Weights of a small mixture-of-experts language model, trained from scratch on English Wikipedia: 4 picks a token.
Below are experts of layer 8 (counted from 0) of a mixture-of-experts language model. Rows are named router (the router's row for the expert), gate (a neuron's input weights, with its number), up (a neuron's input weights, with its number), down (a neuron's output weights, with its number) and show model dimensions 128-191. Each number is 128 + 32 x the weight over its row's rms, rounded and kept within 0 to 255.
Before each expert's rows: "comes after" lists some tokens at least twice as common just before its tokens as in all text; "mostly gets" lists some tokens that are sent to it at least half of the time. This comes from a sample of Wikipedia text that the model never trained on. Tokens count by the router's weight.

# expert 31
comes after: " (", " \"", " S", " K", " T", " P"
mostly gets: "Sc", "Tr", "err", "Cont", "Comm", "Com"
router [ 97 146 196 112  99 115 181 105 102 126 134 165 133 172 138 131 136 137  72 200  82  83 124  54  95 110 205 169 134 194 136 109 176 124  81 179 132 121 148 120 148 136 177 146 147 103 121 179 131 176 138 190 148 132  84 121 116 150 125  44 135 101 146 147]
gate0 [119  94 155 139 130 113  54 112 104  80 109 114 158 154 159 127 153 132 173 142 144  80 110 116 133 113  91 196 148 138 131 202 138 121  99 144 146 164 104 109 140 185 213  65 117 164 155 203  82  96 119 141 167 174 107  83  80 132 159 120 103 153 141 161]
up0 [136 128 160 135 116 102 140 188 150 114 115 108  98 132 157 102 130 171 101 169  77 126 115  85 121 145 135 188 144 116 108  93 124 120 136 181 175 120 163 156 112  88  96 111 115 146 157 189  97 148 137 200 148 162 135 124 106 156 120 122  63 133 143 140]
down0 [109  72 115 109 100 152 162 100 137  76 102 176 138 124 156  81 153 185 134  77 128 181 148 173 121 122 104 154 112 149 159 169 118 116  96  92 158 139 161  66 142 139 121  83 135 151 174 127 125 133 119 141 108  76 145 128 119 151  67 119 165 123 165 168]
gate1 [162 100 134 118 149 165 158 123  65 109 146 135  38 114 100 105  60 100 124 161 116  95 148 129 137 135 179 113  93 163 164 135 122 213 139 132 126 132  69 159 141 116 152 132 159  92 131 117  89 161  61  93 162 151  83 108  92  92 172 105 148 128  83 139]
up1 [178 142 127 151 124 138 100 143  86 118 184 149  93 143 102 115 121 105  85  72  70 137 143 148  98 125 105 139 146 108 180 201 177 189 126 208 116 166  59 150 192 110 128 174 129  95 155 188  98 167  80 128 102 147  92  83 120 128 103 107 187  63 122 137]
down1 [165 122 126 123 135 119 143 135 141 106 116  87  60 152 118 129 153 141 165 109 145  75  79 124 119  72 139  89  80 139 196 153 132  73 149  83 121 138 140 117 222 158 120  93 150 129 126 124 140 178 168  60 131 131  99  82 114 104 170 163 117 139 118 117]
gate2 [104  84 153 116  82 143 181 137 117 128 132 149 142 130 113 112 135 120 100 181 162  92 127 182  93  97  84 171 160 112  75 106 209 157  95  90 129 155 143  83 124  79 193 126 146 172 143 129 152  95 118 169  85  72 100 133 124 100 198  86 120 109 172 120]
up2 [120 177 122 108 176 102 129 208 156 172  52 210 100 135 127  88 166  91 116 103 137 194  81 122 101  87 139 135 141 115 100 160 103  56 114  82 156 120  80 116  93 101  85 143  91 143  73 187 109 147  79 112 124  43  99 159 116 191 128 147 100 100 148 111]
down2 [106 135 197 131 163  96  90 168  78 155 133 101  45 151 103 123 113 130 154 202 120 168 127  97 112  27 111 121 146 133 129 168  94  91 169 134 118 154 121 160  70 165 157  93  82 168 123  96 156  74 141 119 174 150 120 158 110 157 177 125 154 125 130 128]
gate3 [160 148 169 148 151 118 171 139 127 171  65 138 142 144 209 109  85 102 165 115 139 144 172 145 144 100 121 214 121 154 129  95 183 142 185 122 148 128 142 180 134  86 124 166 157 151 147 149 111  93 155 128  85 126 146 160 167 118 174 121 174 106 121 136]
up3 [ 83 117 148 113  95 126  97 136  98 116 180 131 130 130  68 142 152 105 141 166 122 110  66 129  78 143 151  90 121 107 104 170  50 121 107 132 138  83 103  92 135 216 143  98 129 132  78 104 142 163 151 120 203 113 124 134 122  90  70 152 105 176 105 120]
down3 [129 136 140 134 122 129 156  78 123 107 110 146 160 192 134 115 206  75 137 206 121 109 133 129 122 101 108 145  87 106 137 161 131  63  38 179  92  90 128 139 162 112 151 137 117 149 104 115 156 160 136 135 107 154 155 116  77  86 107 111 122 140 147  77]
gate4 [118 162 125 101 112 106 152  92 127  81 176 120 179 176 116 169 161 110 123  84  95 112 115 137 107 166  97 108  78 149 186 140 142 139 173 121 138 113  97 103 137 107 133 219  71  99 180 171 161 173 103 158 111 127 158  94  91  94 104  83  87 113 124 123]
up4 [158 117 108 134 146 178  99 133 123 160 132 124  66  61 152 126  58 118 140 156 139 102 118 146 171 126 158 138 167 104  72 121 166 136 104 139 107 102 151 146  93  25 122  83 169 160 114 123  47  51 127 114  83 148 125 130 143 138 179 133 192 132 151 168]
down4 [125 107 128 168 116  91  84 151 179 168 125 116  85 107 103 125 150 164 174 130  84 124 136  84 100  55 118 157 152  81 187 184 158 104 140 159  93  75 112 160 136 161 102 132  88 142 141 125 203 179 110 147 145 130 167  91 109 164 123 143 147 152 164  76]
gate5 [146 116 197  94 159 104 118 116 107 138  97 155 137 116  80 133 125  77  92 138 148  73 163 141 171 106 143 154 110 173 123  42 130 136 127 110 106 156 180  96 131 157 111 120 128 154 156 148 173 104 134 138 150 113 138  78 147 104  79 121 160 154 123 122]
up5 [153  66 123  73 154 152 150 132  49 139 125 146 162  79 121  54 125  96 113 101  34  78 112  89 171 161 140 147 112 129 141 132 122 175 153 149 104 100  66 129  86 136 152 165  95 183 171 145  90  94 155 180 152 113 129  69 132 111  88  71 136  86 123 136]
down5 [114 106  89 126 159 138  67 105 177 114 113  75 131 168  95 113 135 154 118 113  82 112  85 109 163 150  89 127 163 100 116 139 171 118 122 150 100 122 110 120 148 127 107 111 131 177 100 163 105 163 107 161 188 153 117 115 132 149 147 183 125  81  90 116]
gate6 [128 132 183 158 118  91 203 125 108 163 169  88  85 177 161 138  42  96 121 142 109 132 142 162 115  88  72 128 201 102 142  93 132 160 101 119 136 139  93  89 154 126 190 117 127 126  94  98 122 173 158  98 193 106 131 122 104 122 110 203 137  99 147 140]
up6 [193 124 169  93 150  84 159 118 105 129 152  88  99 178 156 114  88  96 122 137 117 140 114 174 131  87  70 116 181 149 166 154 122 181 133 148 116  94  94 106 163 104 200 107  95 165 109 128  91 136 138 105 175 171 103 153 139 116 136  84 129  81 132 119]
down6 [ 81  59 107 141  90 100 112 104 133  99  82  80 130 175  84 135 139 121 159  86 158 128 147 147 165 135 113 150 163 103 107 129 184  60 153 162 154 132 124 133  75  91 185 154 130  80 181 146 123 120 173 101 147 124 122 128 112  76 123 125 167 143 118 200]
gate7 [ 43 159 137  94 198  91  92 111 141  95 122 150  86 116 134 133 150 148  91 132  99 111 152 141 107 193 109 125 190 106 107 133  58 152 101  92 125 126 177  83  95 132 134 103 122 148  95 150 167 126 112 128 122 194  95 109  62 109  85  44 188 137 144 166]
up7 [ 90  96 118 156 143 157 154 129 106 159 106  84  92 127 134 160 172 127 125 116 105 188 171 164 163  67 140 117 141 148  91 144  99 181 100  84 150  65 174 174 182 161 110 102 155 127 175 126  50 103 155 173 109 176 108  91 128 190 116 116 177 117 140 173]
down7 [159  37 104  94  81 106 158 120 144 177 149 184 224 123 167 133 107 107 104 147 156 104  83 175 152 139 140  46 123  92 124  92 134 111  84 131 123 168  70 100 141 154 136 123 123 112  74  92  81 150 108 130 117  88 159 162  83 124 122  96 148  69  43  83]
gate8 [115 127 160 130  74 105 120 117 142 233 127 151  90 146 168 101 137 180 114 120 125 122 109 140 127 106 192 117 191 119  61 113 111 141 122 118 106 157  99 157 108 140 132  95 154  97 128 213 118  66 166  85 162 113 142 174 118  95 108 113 146 123 112 140]
up8 [163 181 125 177 113 136 129 162 130 120 110 177  63 133 118 145 154 143 187 115 102 120  60  95  94 139  98 121 111 138 139 121 131 133 118 112  85 125 201 185 189  84  91 144 109 118 145 105 157 157 113  94 161  86 172 180  81 118 162 126 112 112 148 107]
down8 [196 190  77 116 158 179 118 116 132  82 107 219 132  93  98 146 147 167 131 112 110 120 142 126 100 169 135  65 130 116 156 103 119 232 129 118 111  84  94 106 192  82  78  96 160  73 159 119  86 114  76 123 125 140 122 121 118 128 143 101 104 116 150 122]
gate9 [122 111 160 180 139 157  97 119 107  94 146 130  59 132 126 120 161 124  98  50 103 153 175 119  87 130 110 182 112 147 115  75  85 131 106 112 147 131 183 105 127  75 167 161 168 117  94 128 150 153 121 106 114  85 106 167 169 119 133 148 145  97  95  65]
up9 [ 77 121 117 146 132 123 114 116 147  93  36 127 102 146 106 138 161 156  55 121 131 156 118  91  98  80 167 143 139 171  82 144 118 102  99  84 137 106  80 102 154 117 120 154 119 106 113 112 115 149 106 166 181 152 107  94 119  93 116 139 152 185 103  90]
down9 [168 105  80 138 108  90 122 142 178 120 126 167 130 126 149 160 132 104 133  73 138 117 159 162  97 110 155 120  93 130  91 128 145 142 109 165 125 127 104 101 137 152 166 134 102 169 111  39 116  82  98 100 112  86 102 149 159 173 134 101 165 157 113 113]
gate10 [112 128 149 133 107  95 122 102 117 176 182 105 117 150 111  83 123 131  98 114 122 146 135 139 139 118 128 143 196 123 148  65 118 189 193 114 128 107  89 152 146 174 247 148  98 137 170 147 134 120 136  95 175 147 120 153  69 133 132 115 159 118 124  93]
up10 [146 104  78  81 127 156  98 138 122  68  84 155 192 148 141 177 130 160 131 134 137 123  91 119  88  82 124 126  69 133 108 160 158  80  94 133  73 152 130 119 106 131 134 110 115  80 135 117 101  92  66 121 119 120  91  92 191 140 146 133 115 174 168 164]
down10 [ 65 162 136  57 160  88  86 137 171 190 117 130 110 110 134 140 137  85 129 112 106 102 189 142 147 127  85 159 128 163 117 155 121 177 147 159 140 126 134 136 122 165 137 131 143 140  91 133 111 154 137  98 150 172 142 103 204 193 116 102  61  96 173 158]
gate11 [168 161 101 153 144 102 147 165 113 165  84 160 112 129 206  75 138 136 134 112 123 117 138  78 179 108 121 175  60 125 124 124 124  95 200  72 126 115 132 134 130 172 123 195 142 163 157 140 185 143  99 101 130 141 129 185 113  78 101 113 158 122  94 146]
up11 [172 151 124 184 103 112 132  95 103 143 169 109 103 132 136 138 147  59  93 159  51  84 172 132 135  63 195 119 118 124 166 144 153 171 210  97 156 112  97  86 126 104 104 174 132 115 161  79  65 129 153 118 138 184 227  74 133 100 108 170 142 164 130 114]
down11 [117 187 102 119 121 139 143 133 108 178 173 181 145 150 203 163 105 102 142  78 183 165 132 154 114  83 135 128  62 110 165 135 115 160 105 164  49 120 145 139  68 141 137 156 160 117 105 114  91 149 146 122 121  77 164 144 131  96 125 124 131 167 190 121]
gate12 [108 155 120  98 138 151 167 188 147 178 115 110 110 177  80 116 123 170 119 123  52 104  67 141 127  86 156 178 105 139  81 129 118 151 122 120 127 135 132 134 141 104 161 184 113 103 139 153 133 153 169 144 129 133  76 153 151 118 126 116  86 106  92 155]
up12 [171  93 127 136 114 111  83  40 138  67 163 183 148  94 161 171 141 101 121 133 193 197 196 138 144 176  58 104 156 128 145 154 139 135 152 141 140 133 138 134 138 135 152 128 151 139 110 134  88 129 119 145 125 140 148 111  74 119 151 115 141 175 150  78]
down12 [194 100 164 126 126 137 138 139  81 152  65 178 130 152  84 130 116 176 173 126 123 112 154  82 124 161  86 126 121 119 160 146 109 132  55 138 151 135 135  92 155 120 159 172 116  92 154  72  60 136 115 118 124 114 186 165  71 141 137 101  85 155 177 159]
gate13 [166  85 130 185  92 145 100 137  91  73 161 127 177 115 112 100  95 112 155  72 186 111 119 104 135  54  95 143  50 102 107  97 168  87  86 130 136 136 148  57 125 126 126 123 140 143 110 139  85 124 126 175 126 149  82 100  94 156 147 123  82 138 123 117]
up13 [ 97 126 118 199 112 141 165  78 133 211 136 162 163 166 160 130  93 112 138 119  51 152  90 129 106 163 128 115 164 119 117 133 121 148 133  97 115  95 158 178 138 147 117 116  81 142 126 160 100 122 155 157 118 110 106 140 125 155 123  72 137 154  68 102]
down13 [159 161 162  95 126  77 101 143 174 147 117  96  71 144 201  70 116 127  78 159 168 114  64 133 142 164  55 130 159 117 170  97 101  81 140 113 158  89  99  95 156 110 130 107 110 134 150 128 128  92 130 159 194 111 108 103 149  92  80 126 145 130 135 178]
gate14 [137 188 157 168  89  96 143  93 163 119 123  76 151 147 101 128 132 156 153 135  79 113 145  70 190  14 152 142 132 111 140 137 150 144 142 120 114  90 138 118 155 189 136 116 135 195 159 143 164 210 105  14 106 145 134  78 151 101 118  84 133 152 138 179]
up14 [ 96 108 134 105 119 146  98 144 139 146 119 183 167  90 144 124 137 114 112 126 211 139 137 154 109 153 120 129 133 121 139 148 133 146 151 150 151 128 138 108 109  73 110 123 110  95  65  88 128  79 169 197  69  99  90 158 119 182  84 138 125  77 135  46]
down14 [141 139 126  83 187 111 146 133 103 131 183  83 141 180 110 160 101  73 125 153 136 145 166 147 111 110 167 146 172 172 195 108 154  97 143 134 175 137 117 129 180 144 204 171 147 115 174 142 113 151 144 162 142 170 163 137 129 175  82 132 121 140 100  66]
gate15 [116 134 170 107  96  46 140 127 168 102 132  98 156 116 154  62 155 142 111 158 140 169 120 111 111 148 145 152 144 165 177 135 177 142 121  57 120 117 103 183  85 137  52 107 151 124 134 188 144 218  88  84  77 149  97 131 184 139 115 121 153  96 138 162]
up15 [110 159 135 155  82 159  87 132 135 107  79 124 133 113 167  86 129 144  98 190 136 157 115 136 135  77 151  91  96  88 134 131 109 116 163 115 102 132 201 138 140  58 140 142 138 144 108  86 113 149 147 108 137 130 138 125  94 126 117 125 153 183 144 126]
down15 [136 180 146 117 149 117 197 135 140 117  95 135  82 134 123 136 152  92 123 156  94  85 158 160 135 130 144 183 169 133  93 105 135 174 134 118 101 122 120 172 115  87 137  84 148  82 143  69 141  94 115 122 224  80 128 121 179 112 110 149 168 126 183 142]
gate16 [125 129 149 116  40 180 107 142 121 152 141 119 126 128 168 162 147 107  78 189 140 185 105  87 133 136 174 165 148  88 163  80 137 171  78 175 189  77 136 118 153 107 139 160 158 114 126 126 166 157 114  92  93 103 155 148 147 150  98  78 119  98 144 155]
up16 [173 129  99 103 200 120 134 122 113 134 156 133 112 164  82 129 118 161 158  87 108 105 160 155 138  84 101 132 153 171  83 183 114  93 191  94  95 162 107 141 111 156 155 141 121 137 122 126 108 113 173 145 156 139 116 146 132  60 174 209 109 153 142 107]
down16 [ 81  81 159 158  76 159 171 143 138 183 101 172 150 144  56  69 107 163 151 160 104  34  93 116 127 112 106  99 108 171 124 134 127  44  62 120 173  82 123 130  76 205 131 138 173 166 138 165 201 177 155 100 113 131 109 128 164 167 137  59 171 129 123 120]
gate17 [ 65 114 146 130  91 117 101 101  93 116 101 101 114 135 106 107 159  69 135 154 137  88 124 117 100 165 182 120 189 136 194  77  77 201  75 166 120 135  95 123 161 143 113 151 150 108 130 123  91 169 148  98 129 119 152 120 131 125 120 154 114 116 124 123]
up17 [ 73 118 156 146 126 134 102 100 128  83 128 131 127  66  94 101 149  80 179 129 174 109 132 115 135 165 127 100 166 115 145 101 100 130 112 191 112 126 130  77 122 162 127 129 133 147 146 116  69 155 163 104  95 113  94 132  97 184 123 115 115  83 112 118]
down17 [106 138  91  97 131 153 130 124 127 113 152 177 143 117 159 121 184 120 139 160 139 138 125 119 122  93 148 137 102 109 150  71 103 152 109  66 138 118  52 157 161 146 141 124 177 145 130 132  97 168 119  80 152 136  69  58 112  83 129 125 131 140  98  62]
gate18 [143 109  77 192 110 102 108 102 118  60 112 128 152 103 116 119 121  97 125 139  96 121 111 105 106  55  63 188 123 118 125 100 158 118 149 131 159 114 232 181 121 135 127  61 177  90 152 121 102 140 131 140  90  60 142 107  65  79 127 116 162  68 174 122]
up18 [120 118  92 203 115  92 173 154 132  96 137  76 185 127 170 179 159  85  78 146 161 133 137  80 134 117  87 154 138 130 116  95  98 105 104 128 131 141 140 153 132  71  95  77 137 131 113 146  99 119 133 112  58 104 159 123 113  87  97 112 215 136 148 147]
down18 [130  43  94 149  73 165 144  86 147  90 147 167  44  89 180 118 146 125 115 141 149 167  95  88 123 182 128 130  85 149  85 113 158 185 102 133 135  99 167 143 201 123 147 180 108 151 120 147 112 117  91  77  98 128 124 112  78 104  94 142 157  76  92 165]
gate19 [178 143 131  67 157  50 107 140 127  69 107 162 172 143 114 184 160 133 119  87 152  89  88  68 133 122 106 139 116 159 139 112  90 129 175 152 154 168 172 112 142 168 148 138 154 176 103 131 153 170  96  75 108 133 125 135 112 132 133 103  76 195 104 152]
up19 [155 122 179 148  96 167 120 121  68 130 141  99 103 119 180 166  95 114 108 132 149  96 134 104  97 155 191 110 104 151 124 150  88 151 179  80 156 124 199 124  90 237 165  71 115 123 177 105 124 163 146 128 134 145 132 176 107 114 117  93 114 165  99 135]
down19 [172 122 149 134 157 140 140 165 101 109  77 151 140 134 133 118 134 148 113 130 109 145  92  92 129 172 137 146 158 138 113 131 116 135 135 115 155 152 143  22  93 179 143  85  96 100 205  75  51 124 207 153  72 113 114 162 159 140 120 110 116 128  91 175]
gate20 [ 80 116 150 145  95 147 111 125 157 118 148  98 127 139 157 114 124 191 128 190 131 175 143 122 135 121  70 224  76 153 101 142 147 131 154  84 145 135 106 116  91 141 147 168  98 116 128 189 115 169 131 112  93 131  94 117  88 212 180  47  98 100 102 152]
up20 [ 69 135 158 170 115 128 107 114 135 137 133 156 131 149 122 108 148 181  96 184 135 168 133 111 185 136 113 199  95 134 145 198 116  95 139  68 126 152 111 117  98 145 128 152 101 114 112 145  68 179 141 121  90 125  45 135  87 201 115  55  90  91  78 137]
down20 [134 186 113 170 130  77 139 119 183 151 202 137 135 107 120 174 100 136 188 111 142  99  98  84 208  89  80 151 180 164  93 117 120 123 104 100 166 114 123 140 121  86 192 126 142  82 127 115 216 167  53 104 188  58 144 114 132 145 124 143 141 147 145 102]
gate21 [104 149 140 169 176  77 166  97 123 124  83 142 134 134 129 161 138 122 136 141 109 129 170 109 117 146 108 135 123 151 160 127 120  80 100 146 100 137 172  73 161 194 147  92 112 114  97 103  78 123 165 138 147 109 122 131 156  97 121  94 104  97 126 152]
up21 [139 179 128 133 146 108 183 130  93 120 129  62 143 109 131 147 150 177  86 145  99 182  75  73 125 164 164 138 200 145 108  76  97 185  49 106 119  91 147  66 188 106 135 137 135  95 148  91  86 104 120 123 150 102 111 163 147 154 109 157 138 142 149 168]
down21 [134 142 102 157 130 111 168 120 151 150 105 139 143  88 168 109 211  97 104  15 166  66 129 124 116 143 177 105 110  96  93 136 124 157 174 108 129 125 179 120 131 130 140 163 129 171 125 126 115  58 161 127  84 153 128 188 102 111 158 132 181 207 128 159]
gate22 [132  81 113  84 111 131  94 157 130 165 157  71  87 189 138 127 149 145 123 149  58 145 150 111 120 174 104 148 143 102 157  47 159 106  85 147 152 136 152 162 129 184 108 110 134 107  66 182 123 135 137 118 184 121 149 122 145 116  68 179 136  76 161 100]
up22 [150  90 157 104 142 121  56 113 128 143 141 132 146 138 196  75 166 154 178 171  50 157 126 182 106 130 119 113 143 122 173 119 133 115 129 137 171 153 130 102 117 138 124 130 120 124 117 159 103 148 149  27 126 120 170 127 105 131 141 123 154 163 160 137]
down22 [114 106 110 142 137  83 195 147 146 102  83 178 108 123 134 180 136 117 131 147 150 159  66  96 116 145 204 127 159  84  84  77 106  87 144  84 104 179 120 161 103 131 119 141 161  73 130 155 156  87 116  87 130 132 119 107 154 107  74 124 156  89 185 121]
gate23 [145 142 116 196  79  85  86  86 160  91 126 140  40 125 141 138 156 122 169 132 120 127 154 109 151 140  79 176 128 139 162  90  97 138 114 142 156 170  89 116 103 174 122 137 176 197 137 131 160 114 185  46 116  91 190 153  96 107 139 106 114 123  96 124]
up23 [104 147  83 135 141  91  92 124 106  96  99 123  69 105 105 169 131 162 136 158 116 132 156 192 181 104 154 134 100  94 144 181 144 171 167  87 129 128  50 178  94 224 159 137 103 151  88 182 191  56 161 153 130 140 102 154 178  33 159  67 119 160 124 143]
down23 [117 216 122 130 119 100  93 144 135 135 171 151 124 166 156 169 118 136 170  89 104 116  87  97 148  89  76 140 159 167 127 134 170 169 185 127 118 106 178 131  91 123 112  68 133 135 157 166 107 140 128 109 135 109 149  99 127  68 122 138 170 134  51  82]
gate24 [ 62 118 171 102  92 181 142  86 135 167 104  85  99 152 125  77 141 124 108 165 123 110 140 114 120 117 153 135 163  89 126 167 183 137 117 101 168 135 113 133 168 140 110 121  74 202 116 138 125 171 175 111 125 142 108 120 127 158 172 123 131 104  84 136]
up24 [101  89 122 120  83 170 179 135 127 169 180  92  99 128 225 129 147 132 122 102 150 163 143 183  80 125 120 155 108  47  59 123  74 127  64 177 150 157 125 136 149 164 132  91  71 129 101 195  83 159 150 166  54 111 185  79 139 143 153 171 130 138 106 146]
down24 [156  56 166 112 119 114 160  90 120 106 154 143 167 158 166 146 122 190 119  86 101  96 177 102 139 152 173 143 202 128 114 138 154 150 109 158 161 153 135 123 122 134 124 112 146 118 126 111  80 103 153  87 111  35 139 167 163 110 141 165 171  83 187 172]
gate25 [ 87 145 148  75 125  79 165 145 148 175  83 134  24 106 133 125 143  81 127 121 156 127 141 150 151 181 135  82 129 107 169  48 112  88 163 124 159 108  84 100 158 214 186  93 114 150 132 160 166  89 148 127 140 102  86 146 127 121 125 112 114 136 110 181]
up25 [146 145 118 123 121 186  90  98 130 109 159 117 194 132 109 164 104 138 112 127 120 117 131  83 113  99 102 106 151 124 121 199 146 152 144 137 108 160 135 135  80  85  73 130 100  88  56 129 105 166 113 141 108 135 143 121 122 153 148 198 114 144 154  81]
down25 [176 142 107 120 120 120 122  57 147 184 125 117 124 133 107 131 113 107 129 129 104 141 138  95 140  76  88  96 132 148 137 126 100 157 131 142 114 136 100 174 144 157 132 103  98 104 131 128  88 144 120 140 127 179  86  93 186 136 169 164 127 169 158 120]
gate26 [145 117 163 179 125 103 107 156 164 140 186 144  88  70 119 101 134 104  92 172 133 109 166  97 131 187 148 116 124 154 153 163 125 146 106  91 145 118  79 130  92 182  90  91 112 123  55  63  71 117 131 127 107 136 143 106  88 138 150  72 124  51  97 191]
up26 [148  92 114 142 151  56 156 107 137 112 109  68 112  95 142 113 169  81 107 201  55 118 152  91 121 199 134  91 155  94 124 115  97 151 136 119 101  86 112 100 135 128 121  80 123 126  50  67 148 127 107 108 147  99 136  98 115 119 135 132 129  61 116 150]
down26 [ 82 125 101 198  82 132 123 126 105 115 126 136 137  69 184 144 128 145 136  91 105 191  83 172  81 150 103 108 159 147 158 147 101 110 188  91 176 103 126 132 168 124 104 182 196 107  98  98 147  95 152 156  89 128  98 137 107 144 137 152 138 144 128 112]
gate27 [157 120 109 149 127 134 130 177 119 155  94 121  94 169 196 135 136 156 123 174 110 129 173 138  95 146 108 146 147  86  50 137 170 122 110 100 137  93 134 144 143 100 113  59  89 143 147 201  64 165 161 100 105 105 134 161 156 133 124  79  87 136 126 122]
up27 [114 144 105 145 109 157 129 119 127 180  95 114  81 163 110  96 162 129 104 150 107 121 129 116 134 160 178  61 172  80  94 136  94 103  50 122 140 100 139 111 164  79 104 101 155 101 102 218  64 200 131 142 109 207 147 147 130 178  67  96 111  97 141 139]
down27 [166  82 122 148 140 116 154 157 154 179  64  95 130  71 164 184 151 149 130  96 117 143 140 106 173  59 133 186 177 141 145  92 145 167 151 107 158 114  85 109 162 149 155 137 114 120  62  66 156 151  70 116  60 114 154 140 150  57 204 181 148 112 113  76]
gate28 [123 144 139 120  81  92 152 149 103 123 105 119 151 107  96 152  96  78 141 116 112 111 121 122 182 146 163 130 135 136  99  62 155 139 104 173 154 165 125  72 158 135 139 121 139 161 120 134 141 144 154  59 181 124 115 169 102 132 145 121 156 136  99 131]
up28 [195 159 108 152 125 147  84 129 154 158 142 187 167  82 143 131 138 149  64 133 131  93 154 160 137 105  96 161 182 109 152 136 131 163 151 132 153 150 114  78 142 148 127 122 118 119  97 158 115 157  85  80 126  57 157 165 109  75 152 130 138 106 135 102]
down28 [110 123  70 110 151 142 116  36 134  97 122 130 113  94  66 119  91 140 189 107 162  84  93 142 141 130 127 133 157 181 101 113 102 114  94 112 166 141  84  85 174 111 115 126 186 105 153 153  91 113 125 124 168 141 100 114 172  78 118 154 133 129 114 122]
gate29 [130 143 143 136 198 122 143 145 138 140 160 218 138 128 131  66 188 103 101 178  86 124 111  72 139 131 116 187 154 124 160  93 180 180 172 198 140 133  96 141 164 199  94  90 109 106 148 139 150 138 136  88 162 137 107 140 123 118 113  80 179 103  95 159]
up29 [119 160 124 121 176 117  86 160 168 102 158 128 108 100 185 176 162 118  86 144 116 139 115 114 120 120 100 137 186  96 162 188 150 140 105 181 116 135  94 151 185 169 109  79  94 111 106 162 109 155 113 106 117 105 128 170 103 163  69 121 111  87 132 156]
down29 [178 130 114 117 203 136  97 165 101 114 180 142 110  61 149 165 116 145 114  98 162 124 142 144 168 156  57 129 196 132  87 168  91 128 117 129 117 130  52  88  89 112 117 176 136 147 121 159 124 126 203  95 125 164 140  50 142  95 127 148  81 156 104 170]
gate30 [ 86 161  78 143 127  66 167 100 138 105  81 168 152 156 103 130 132 103 143 127 143 120 135  69 171 166 142 162 128 117 157 153 183 168 137 159 193 133 112 119 166 153 138 102 160  92 149  91 124  77 144 110 173 166 169 128 137 108 144 159 163 141 183 137]
up30 [136 184 160 139 103 123 101 141 136 109 155  84 132 204 125 144 135 135 173 156 149 126 117 143  89 119  95 156 160 120 151 136 116  65 101 150 143 121 167 111  98 146 169 144 171 100 129 166 149 139  93 111 152 134 113 126 115 135  96 125 105 113 132 105]
down30 [145 125  84 174 158 145  68 161  72 146 144 103  68 168 132 147 103  86 133 149 155 128 127 154 149 165  96 142 183 104 151  98  55  93 120 141 132 149 135 109  79 119 152 148 152  94 108  89 110 181 148 153  88 105 155 155 157 132  69  88 117 148  93 125]
gate31 [144 160 156 169 132  38  68 156 136 145 165 124 117 151 136 189 153  89 167 150 140  82 108 122  80 120 165 134 214  74  82  97 167  84 107 132 132 124 149 170 165 137 131 114 161 154 156  95 126 200  96 146  86 120 229 143  99 119  58 172 106 119 164 145]
up31 [124  97 130 115 101 176 160 143 116 171  68 124 140 141 149  84  75 168  81 144 115 155 137 103 149 150 101  91  63 188 151 151  82 161 154 187 120 123 103 125  84 176 124 143  73 115 110 140 111  66 124 125 148 160  49 153 153 123 186  93 161 167 107 116]
down31 [134 148 164 113 107  95 130 140 200 123 134 123 179 123  93 116 111  96 141 101 188 186 128  57 184 141 171  98  78 166  96  93 180 116 125 161 190 135 133 126 151 169 139 191 153 192 154 129 166 184  85 115 159 139  77 188 151 116 132 131 114 147  83 150]
gate32 [170 106 150 111 127 150 133 156 174 150 140  86 148  86 181 149  87 140 149 166 126  73 153 102 181 152 186 100 176 143 155  99 138 115 135 159  90 116  91 139  98  64 179 116 159 118 116 144  80 122 133 160 146 145 103 122  77 167  88  71  99  64  57  64]
up32 [ 83 179  99 174 143 130 170 101 128 151 137 156  85 168  82 110 181 135  97 111  66 195 134 139  78  68  67 154 106 103 119 186  95 157 136  86 180 122 149 124 122 196  61 180 111 130 129 161 162 136 146 130 115 111 150 154 194  96 170 167 177 169 210 155]
down32 [207 149 121 124 172 147 149 128 156 100 174 144 129 111 105 127 125  83 135 132 146  97  99 137 100 112  91 110 144 150 140 141 119 123  87 219 118 107 166 135  89  90 153 160 151 110 105  91 193 128 160 166 128 158 114  90 102 153 184 147  93 117 153 129]
gate33 [140 104 145 120 171 156 149 156 132 108 183 126  99 213 136 158 110 126  90 134  34 115 119  72  84 133 105 138 139 194 152 134 142 179 160 147 163 112 102 116 119 190 121 112 118 129 116 107 147 168 134 125 149 157 140  95 110 157 116  74 148 167 104 139]
up33 [121 130 101 100 130 151 102 134 101 151 190 121 128 195 157 123 144 139 125 169  45 154 125 102 106 150 134 150 155 131 148 135 140 168 136  98 113 125 104  78 120 128  81 132 147  74 131 174 115 132 149 140 171 164 121 121 105 146 124  89 166 102 144  68]
down33 [124 110  79  99 156 147 128 117 126 155 129 168 138 121 115 130 199 123 115  47 135 154 139 170 109 135  92 158 163  86 124 153 131  90 140  85 181 151 116  57 168 130  87 101 130  88 107 135 136 175 108 128 123 127 138 131 143  98 145 140 114 136 133 112]
gate34 [ 73  99 130 181  71 106 125  91 116 104 155 103 183 122 110 175  97 107 123 147 100 112 103 112  64 124 124 109 139 133  64 127 195 150 147 133 157 122 118 140 173 153 101 160 150  78 181 146  87  75 142 116  95 164 136 166  76  95  84  84 148 130 134 111]
up34 [119 189 132 116 133  88 106 132  94  79 141  84 118 186 112  81  84 110 111 111 183 111 140  90 126 184 146 124  89 192 100 130 113 125 126 113 114 138  77 109 117 121 112  99  79 214 100  98 160 141 139 131 116 143 111 177 134  99 180 173 102 179 166  75]
down34 [109 116 129 114 101 104  84 142  81 152 117 122 123 136  89 119 201 122 189 156 177 127 146 145 124  60 157 152 138 120 153 140  93  75 173 176 132 148  96 163 184  68  78 157 173 112 150 150 116 108 170 176 127  99 177 139 104  98 145 119 115 116 144 156]
gate35 [143 131 106 164 140 157  80  63 133 129 130 134 143 159 158 111 139 117 163 119  76 147 159 136 114 107 124 164 119  38  88 146  99 112 113  85 111 190  73 122 108  99 116 135 129 129  70 124 129  62 139 109 105 187 147 155 115 119 160 158 167 111  81 157]
up35 [103 130 156 141 168 117 114 145 149 172 155 165 157 117  45 176 120 182 120 173 107 122  84 167 166 129 145 106 170 205  89 111 126 152 156 110 135 122  89 157 111 125 101 117 101 161 129 119 126 111 191 125 164 130 137 198 115 173 152 168 139 122 119 134]
down35 [121 139 172 101 129 146 131 107  79 166 122 109  73 124 169 121 102 166 103 166 146  80  83 156 155 127 168 122 103 116 157 101  44 163 117  68  93 117 151 182  61 114 124 127  94 101 130 195  89 140 191 164  94 173  56 132 118 174  91 129 133 139 144 109]